From a checkpoint of a small mixture-of-experts model trained on Wikipedia.
Size: 14 layers, width 160, 31.9M parameters.
Below are experts of layer 5 (counted from 0) of a mixture-of-experts language model. Rows are named router (the router's row for the expert), up (a neuron's input weights, with its number) and show model dimensions 0-159. Each number is 128 + 32 x the weight over its row's rms, rounded and kept within 0 to 255. Numbers have three digits each.
After each expert's rows: "mostly gets" lists some tokens that are sent to it at least half of the time; "comes after" lists some tokens at least twice as common just before its tokens as in all text. This comes from a sample of Wikipedia text that the model never trained on. Tokens count by the router's weight.

# expert 14
router:130119157122194075127147135162088083114156114120164116116095107141107152148128098114120100195133125168108128085127124151139060143050150166161130088118145117090133053085147181076084138105139142131114107147161144077099089181132111140045135106128129119122083157166137158159141163130165141121070110134062149149069087117172088163174158094149106172093170096133181103119189171141146153158165145203136126161167146104113138133162142129078155179137154097081116082115138100111085180152132110
up4:177076124127158135184133098126091157134147148125117142098129126116133128162205133122127164150117110151115049090173145144122130153175085117149126149104144166129141034159201128167142137148113123131116126136114070100092176135154125135135094116124128101136131099128139130143123093064138142155184141150123190120200089107124062111169132167103124084169120137201159120201152154154008178132110078177091132140173069099093137147149145144129145110119097144057134105131131127156098093149111116
up5:131141102063124100084107106142118050137137149119124147108141080135151086105174130224084114133056098128125070118136084073122093189195095092144113046120126160138144103149108146122119108190147139174124119124139134175056141143124158135140091116123141102191190200142105134118184150129190129088141132124128189154166124146079165128132114131060126103144136138134172147151169131149130152124103111125096090135113181130136133148121146166101169135160099086213114111157136165132070143123130143
mostly gets: " DF", " MF", " ENG", " %", " FW", "|---|---|---|"
comes after: " |", "|", ";", " Team", " ", " Player"

# expert 5
router:176147143089163120095157079171079175152067135101172093124114139116168088170181108166155141127153099188071103113069127110135131136113119124106158141067134179147136145083177152096137126051105122124137106172147147105167153108107152099134138157120122128125153103133109109091070126140159115106173150106129101116131170120182144155073126109162041107143111097174146132114168096119151125145103096109131130131045062110057176158168127154174156174134120190091079156162099176141124161091167123
up2:084097104057098128127148177084110129130129130105107117184148140127098061067145155130133090232138185140165179148121132147133110117086167099121123112084097159132179213160133079193191138102105155142135182174127042154158139095099129090184142111163063093144143190129145132135117106134150099133124168162120098136098128106096122128179098189144157118119178119129100116132119080128128153136124111088114123128124108052175138091148139127127179158107127070141069115132119100119152122114131129
up3:159153098126143168092102123113126119078136136095095094121125127144080222159085132138050130094083092127087158131135118096127146107081135126121141092093178036126100129111122113074195069120128167158071100113108097090126162124135146123145137121093066140147117127114096050137117102156108153138128130117114107110065097128132181132129131116091065155164175083096138120128206125130146072056128090086104155132131073108141115092160167118118050066116118132142129143071125124143093134091134146
mostly gets: " but", " not", " all", " him", " them", " such"
comes after: " is", ",", " was", " are", " as", " did"

# expert 6
router:162136163131153129101089163096159129071109208128071147118122131177078086046128156126112157099109101166139175115093082109109163044112095174172159211122087161120167102163174102109143092107135204191127131131122175101114146153114120118138100141099160116109132121158098123071174131162196124132122121129120102134138127104074138147072149190148135159088156110093155135116112150129115104141147154122161105089129173086076078127133093104152154125183115159086150110132137169161058118105104141
up7:221207172112170117135112120136086137105072142090162142140119125126127072146099101156088123145135076127144135108141096149129139131194147118097139140125106145144102184085135128184127102107159126160010172059123097053148122127147123111142085184085123127147129121131047138093128127165158092148109130155125163068131127140119116125123152173115124100150097093119108175123098122096071173142205140143176138094096085126104137080145130112150131104136115161170058140141143125092174131083100094
up8:047123115147146103135127171102131131098123153184119153121128110049140129187148120112103150204135151070125161134104138121075159120193159175133141055134117100119126130104153095138117113121129085083101183133137105201115126112117121158149198108128133092123131106101081136116128104118144127117143210124117120166068102118136102127132072050014129100037138151162081130135105121148109129117110134166108165151127120123135100127116142098169122101120142128173189142135135145077070081136176119
mostly gets: " North", " American", " West", " South", " Green", " River"
comes after: " the", " North", " in", ":", " South", " at"

# expert 19
router:162142155104145110116162136067149150085162161126081141077113172105120144110153129088084183160168131132110095128120131086082082113103120167081117114082164108084166117124104121109096170177176098153184119164116156131093132158086112067154150159129162183165148172103143171148137094071087162102069138100105074113119167099104171183122102142141135137081122085072178163081132166101148123177171111111167127173120173163166105093136084175092157126150113160086159088180098086103102141139163139
up8:163167128125065134100107127184132144135077137181036168133125129109192088121185132155130094087121135106169094121118124092154078128138154090124143215158120155140103092121163152052123135129191080092112190098146130135130102106112151124148146091104084097079141110178155129126172132144125115147041090133162148115165083101160117139122117134153116080188101113126159115210128136118145136147112125134107149172135075158136161105107113070115103186101145096140151150096139145096168212104120104
up9:092120097135149149129125143119145142198181100070161100172134087173135138174126146115203166031156134143129114148130138078133115197138085152098134197135142120169101145115129120137116199148101136097137069103115140149126130105164113164133158122132148065124101108144108126098029198147096100121146153120114170102155111114184146138145114093095122144175134119190136099082138056112146088149080146071084160123151114140149133121118124107072140132117137084090094161128124151133150060204130124
mostly gets: " song", " www", " interpret", " (/", " lyrics", " anim"
comes after: "\n", ")", "\"", " ", " \"", " has"

# expert 30
router:109140109142092107132117109193121137130194167114132184146099161070080190065142162104121147143160121146112106112182101167090121120115132177058142133146121158121167099078085089086092149148186052181151097132160123177095191134117124133113161116152157095151107149173124145144163047137068125151133171128148121095094084093139168151128072192170123147127199120097149095120105115093104090128127139131155148099127132103167127148138096128112099153118092121090140118189153120104091131059177095
up6:123220170127105131175129084134127145161099157123133076197103181131126206128109142165127133153126181128147116121181140090191103105101154130138112142130124133145115123081155096160128093125128122113077108135128122118120149138146117170121080136140176103123135071131079112126160103119106152127178048116108143174128137094128139182088092144152165155186069148130128152055131132105126156196134122163129125078100091157171167180113112118171100110079111078157148207101105105099094188122086199
up7:110121135167142201170120063137100177110115092146099107151098079147151180128042123113125163141106147064159150048125105112112127061148117169127194092061161116141132147150105201128133122106105152109131126103131140124121127130116122142122183121115097079157112086130153106172135148141124127156134126146200109104101124101128126111174112115121153136188122076174186128162099099120057136106156190182084199174168128143138125122192165111140150189100126138144112115116117149130066134136120193
mostly gets: " B", " b", " f", " C", " F", " re"
comes after: " the", " a", " and", " to", " \"", " was"

# expert 7
router:146139155115160090125162129064137153089165151104095145080114165121097127101134116081086189146171120138104100132157155114080090102097123163088129110087164097085162115114094120102091164178178096145177109171132158106091119155107111069143153169153170192158143164090116169148152107071086156079086144110083074114099169110107170179126092154149150143087107089083165166081121169092145132167173097127167123159118166168184104101123089169090158119163110161087170095170107086089105132143154130
up2:164190139130123116107126134138127115111115141125170144099244127062040143120129131106119109127107126143137101203108097135130129100138159144195100095137133123109117100155126154197120108144122129101060139151134129178132121045125128158112143146095125170133161125119137037130159156146177141142169130151090135165118066187128103024083145126119086055124199105112161128171162154128126109078106184136140135118108117081124117145133117111163129157142162145098135137113082141119180129083135158
up3:121128122140149086145111111174161093111150090115132182153163169150099131103158154173147077161096165181174143096134131124145126089127066138078116110086152138144085129122178202173131168110141128103116072148183148170089170069119078129093088123120133080131124132129152128092117172166122121118111121077117138082069065178175063120104145236128130105097136128059095150108144077104105136087118101097106160109112085108127084099129159122123203135146166121148161128129167139170172112144147104
mostly gets: " arrested", " graduated", " served", " gun", " €", " fell"
comes after: "\n", " ", " He", "\n ", " he", " /"

# expert 3
router:102114100159087164099153085135161156115082099095075153123147136119137090092077146146158093127175167174153131112148187164188110059134166140081164087071120082125149111159167133126148168128087178168146101095111146038132102109160089163095095127165136114114143107141144083064129123185154147158134175139170155137112094085167159138135116167069073138139092093103108117177160102149107113086144127127147083112118137148145115102177122119147121089151123123147173206130197179094135175098155145
up2:125180163072142145140067153097164078248088131178114149124123234163138157105074104173167103142123125128119145181129156122098147120111167144105105171135145142146178112142111120138130150127172090127098124124125114100157181100126132193135136144128131142134124127129167074115172104142139112135197122129105160107133134164114155102144126167108116094145081132009123108112111149131201133129108152088117142125100076098156067144142123089114136098176181202116164138156144127082115093128143118
up3:159126089111129126085144145076129128130158119072087138130124188133146131151099122147184129123138096142123158093164083154126139196077127132113176126081086122126130158075106106122067147137164124172130124119148105086128112101088151128125071137124179063137101112136135220125142146168105124142071158132148119170099103122158110129162074054119095171183175096125213110124136075194096119135186128100127111133102081127120148201089184166100125114080144101123164129121168116200151096128093151
mostly gets: " main", " new", " father", " own", " large", " major"
comes after: " the", " a", " his", "'s", " and", " its"

# expert 26
router:169111103187150139172109121117148088102142160106119153136146173159125091140129085097071116169117190170125136146123103114085175068145117103085130147098149111176061078190100146161090124075185142117130121165143122140194104092120114113101131151092159127151142124132081101155142178132099152145132141179092100108101123071178128141070094158110094182091098147129125185140136117096142176056103115162184102129135133148083196100078122083103126155156157098125145199124162112151110173106175083
up8:154117091116153213072125158144115140118089121131071082088111119128138134121127115157158009191089114150074126169129085105148166062159128113117128136113153105118144128065160175171140121146144067095078154110109076125136140169124121187126087163137101145117103110143123125126096198139077073157131153147130081124163113114142134114127110076162169089163167126099158153154150145137130148158117083104140030136139080142096174117135128126157105161116131140161171191086098131115096176145088130
up9:085136087114141149133100132145169163114144123111138101200121067138103127133133097164090111097113109147128100128085118122087128163127140085069073141147121089117103190127120137157137115126085184104159116134129203127153105126196094084106091105190137151162074068214114130125098091122144128146093117046087137111140132165145112095153090165053086149132070174167127126177132113191110125085095161090110072123200137137109153102145160085121111094137154151106180170129168131139176106123133148
mostly gets: " March", " December", " 2007", " October", " 2022", " 2019"
comes after: " in", ",", "|", " (", "In", " September"

# expert 25
router:113107192181086161111139056139141158134129095078092140166087144133154188133117176089157082120142114118098140170080127102126124173119109114092142114185138084114118145153159089107118175160126117124152138068119085130109153180124144051176163183124126147109141146140090083123117085087172131078163127150136109117110164112071117102092053174098135183168142141104100165159163154128186097101195155171146147111104075172150136114158076147062135118138121131066097105165104132111139113137140182
up35:136055141121105110022144152169130121109099119089100044132139093106110118202156144129166131131090124125118156121107142126144127109085134125128181156133140098095123068083196112178127122124111154101127217142090129136178099182099131189133120145148077134175139123162135106077166106178149141142124131167099146116118090116129098123110155151073124126130129070131134150160128068144176106100165127169202120110142108119098148191156065134139140143084145026137144123139125100111135120170100161
up36:157183158132109136086122131120119147138060132131147123179143128127060104098135111140145070086123106119163134119113139191103110119182174081121148139178200129128044195059113146182108122189103156117138107125084148082142163074141129100142124127134134056135131106110110148132129096133132115128087131121112189127202166087171124086126091163093128146090157131135144148136111077126132118119155143102173177218133139214127160150116134157127103154161152083123117138094119195109148123053136129
mostly gets: " s", " c", " p", " St", " st", " n"
comes after: " the", " a", " and", " to", " of", " an"

# expert 31
router:140131146088154109113165129067131153091176161111078129088118148111110144100139116086080186151164121103102093145123159086086107115103111153093126126087161099076163106118103137105085158191174089141174119165107142128099117149084115060129159157132171192148141160083106172151147095071087160102083155083089076132140168104101167175118096146140145137092097095097189171085136168091150125176178101126168131167107169169187102104124089162083163140147100160092166099162116081099102134148157136
up37:163075122177175112121118102103192158126144111141115119209134120120117174134109118103070159110102112130169159131150062138170146127126151074167171144106099154136098129139140118089168116169136114209120137132115130111152093139118174088135137197137095146120120177143076137134153168174156149155177131145118148132094105131120106100190143129162129056100170171132138131226117124073184207086064126112153216093132126118129194093140140106116120123123138088120088099140162120138154159145102164
up38:130132084125166159125129120164188126137130140186125185091135122114179129086187153137176111196128129129177172126140179156138070085117149157134113189115106147159079133112121138161126121074055187128107105091125073131157099114168103134086134118134140102155153119219102115120123166205172132146078136130119078096138082129105154124128079115107082122163137086151157085174118083103140208086148135144092127093176121167100130144135125105141141107151100112191108076140164141134144135050109120
mostly gets: " —;", " 3", " 2", " –;", "She"
comes after: " |", "\n", " ", "|", " 0", ":"

# expert 23
router:163143163097175107102165130064142147100161188103101129085105167103117139099166128105089191154163132134112108129144132097091100109099126160081108097087148100088169101105091132107083167168182100156180118165110155129092118156099114072151152174146172183157122175098132167149131085076089158118089135122087077134127184107095171176137110134142153136083111088085181171087149170104166124165174099127164119171108172175175109102130090174094153141160103169081151091159098092100096143120163127
up9:088134123154186210130090098138155130112125132132133159152136120148147129123169082156122120105108185118088168174135107074166117113096094091144131107215071183191109147128182126161111128126116165141130121106106066126121143126135113112113172135128145137135120139163105057119084136226127095073154152145129140210149129116128155150138131089136159121131061170058136131133157145124170193084129099149105160147102119118082143124186173122103123138154198135128126214102145111123134092118083078
up10:170128120131127154141163084121131100145173107123193106103131130148181124135129153164121082064161144167110134063122062130131144076133110080153090136097125139158121164079150127135120111068104140103123090173096097084123118215127114150054135127077105080060147134144137064093051150139145092135134098169128151148162141221155129080134133138116109128143147142141170091123129149153134111123129111106086131130220101145081138151146150110168108110179188128132110129128068148180085134079175121
mostly gets: "idae", " surg", " Brian", " footballer", " million", " locomot"
comes after: " |", "–", " (", " 0", " ", " +"

# expert 0
router:192166149098099119113150173063149164113152157171154156112112135078060110119171084116141167098117082160141130151102138130103151105111148149075113138089145111113166110135088161115110148110183159173146098164072160089101117139114169107101156148117138069114141159107072158179144076085103165144140164123079122151088194112091173149176111106137119145105095110116092111101105146139148136155160086171120095178179128077196166123068109134095110082156082151185161137216152116115118122170109118
up8:160129149136096104124109112103152170186128119131135139075128106088155127102146138163119124182134090127089120103143147088101139176172152192109081116122139017147109155062136099234127127114148110106126116128132103134135192124108146167177113135050142117121116138097122123116133130108099103132190165126162163118131171160077133164138087092130170196195141119163101135131085097070163122114129147085085187138080126153121069098096133127196102177156106110147122119148168071130147112174117147
up9:140136131066155115102128062149109150127093157195056075184101132085109191080118107111176170155119114140164162115141083139071152149156126130136125109133141097057124104151177144140153123128115153070116121132172084107153056129128128124096159151109096146128162118176133100170081182215099067151123111134111155153094097112167135176175102128100125142129097180091123132161130125079135140123111147087069095179069132124131151124160079042173149138141118085136149125073137127158161140128119118
mostly gets: " States", " France", " Italy", " Canada", " Congress", " India"
comes after: " United", "S", " New", ",", " of", " the"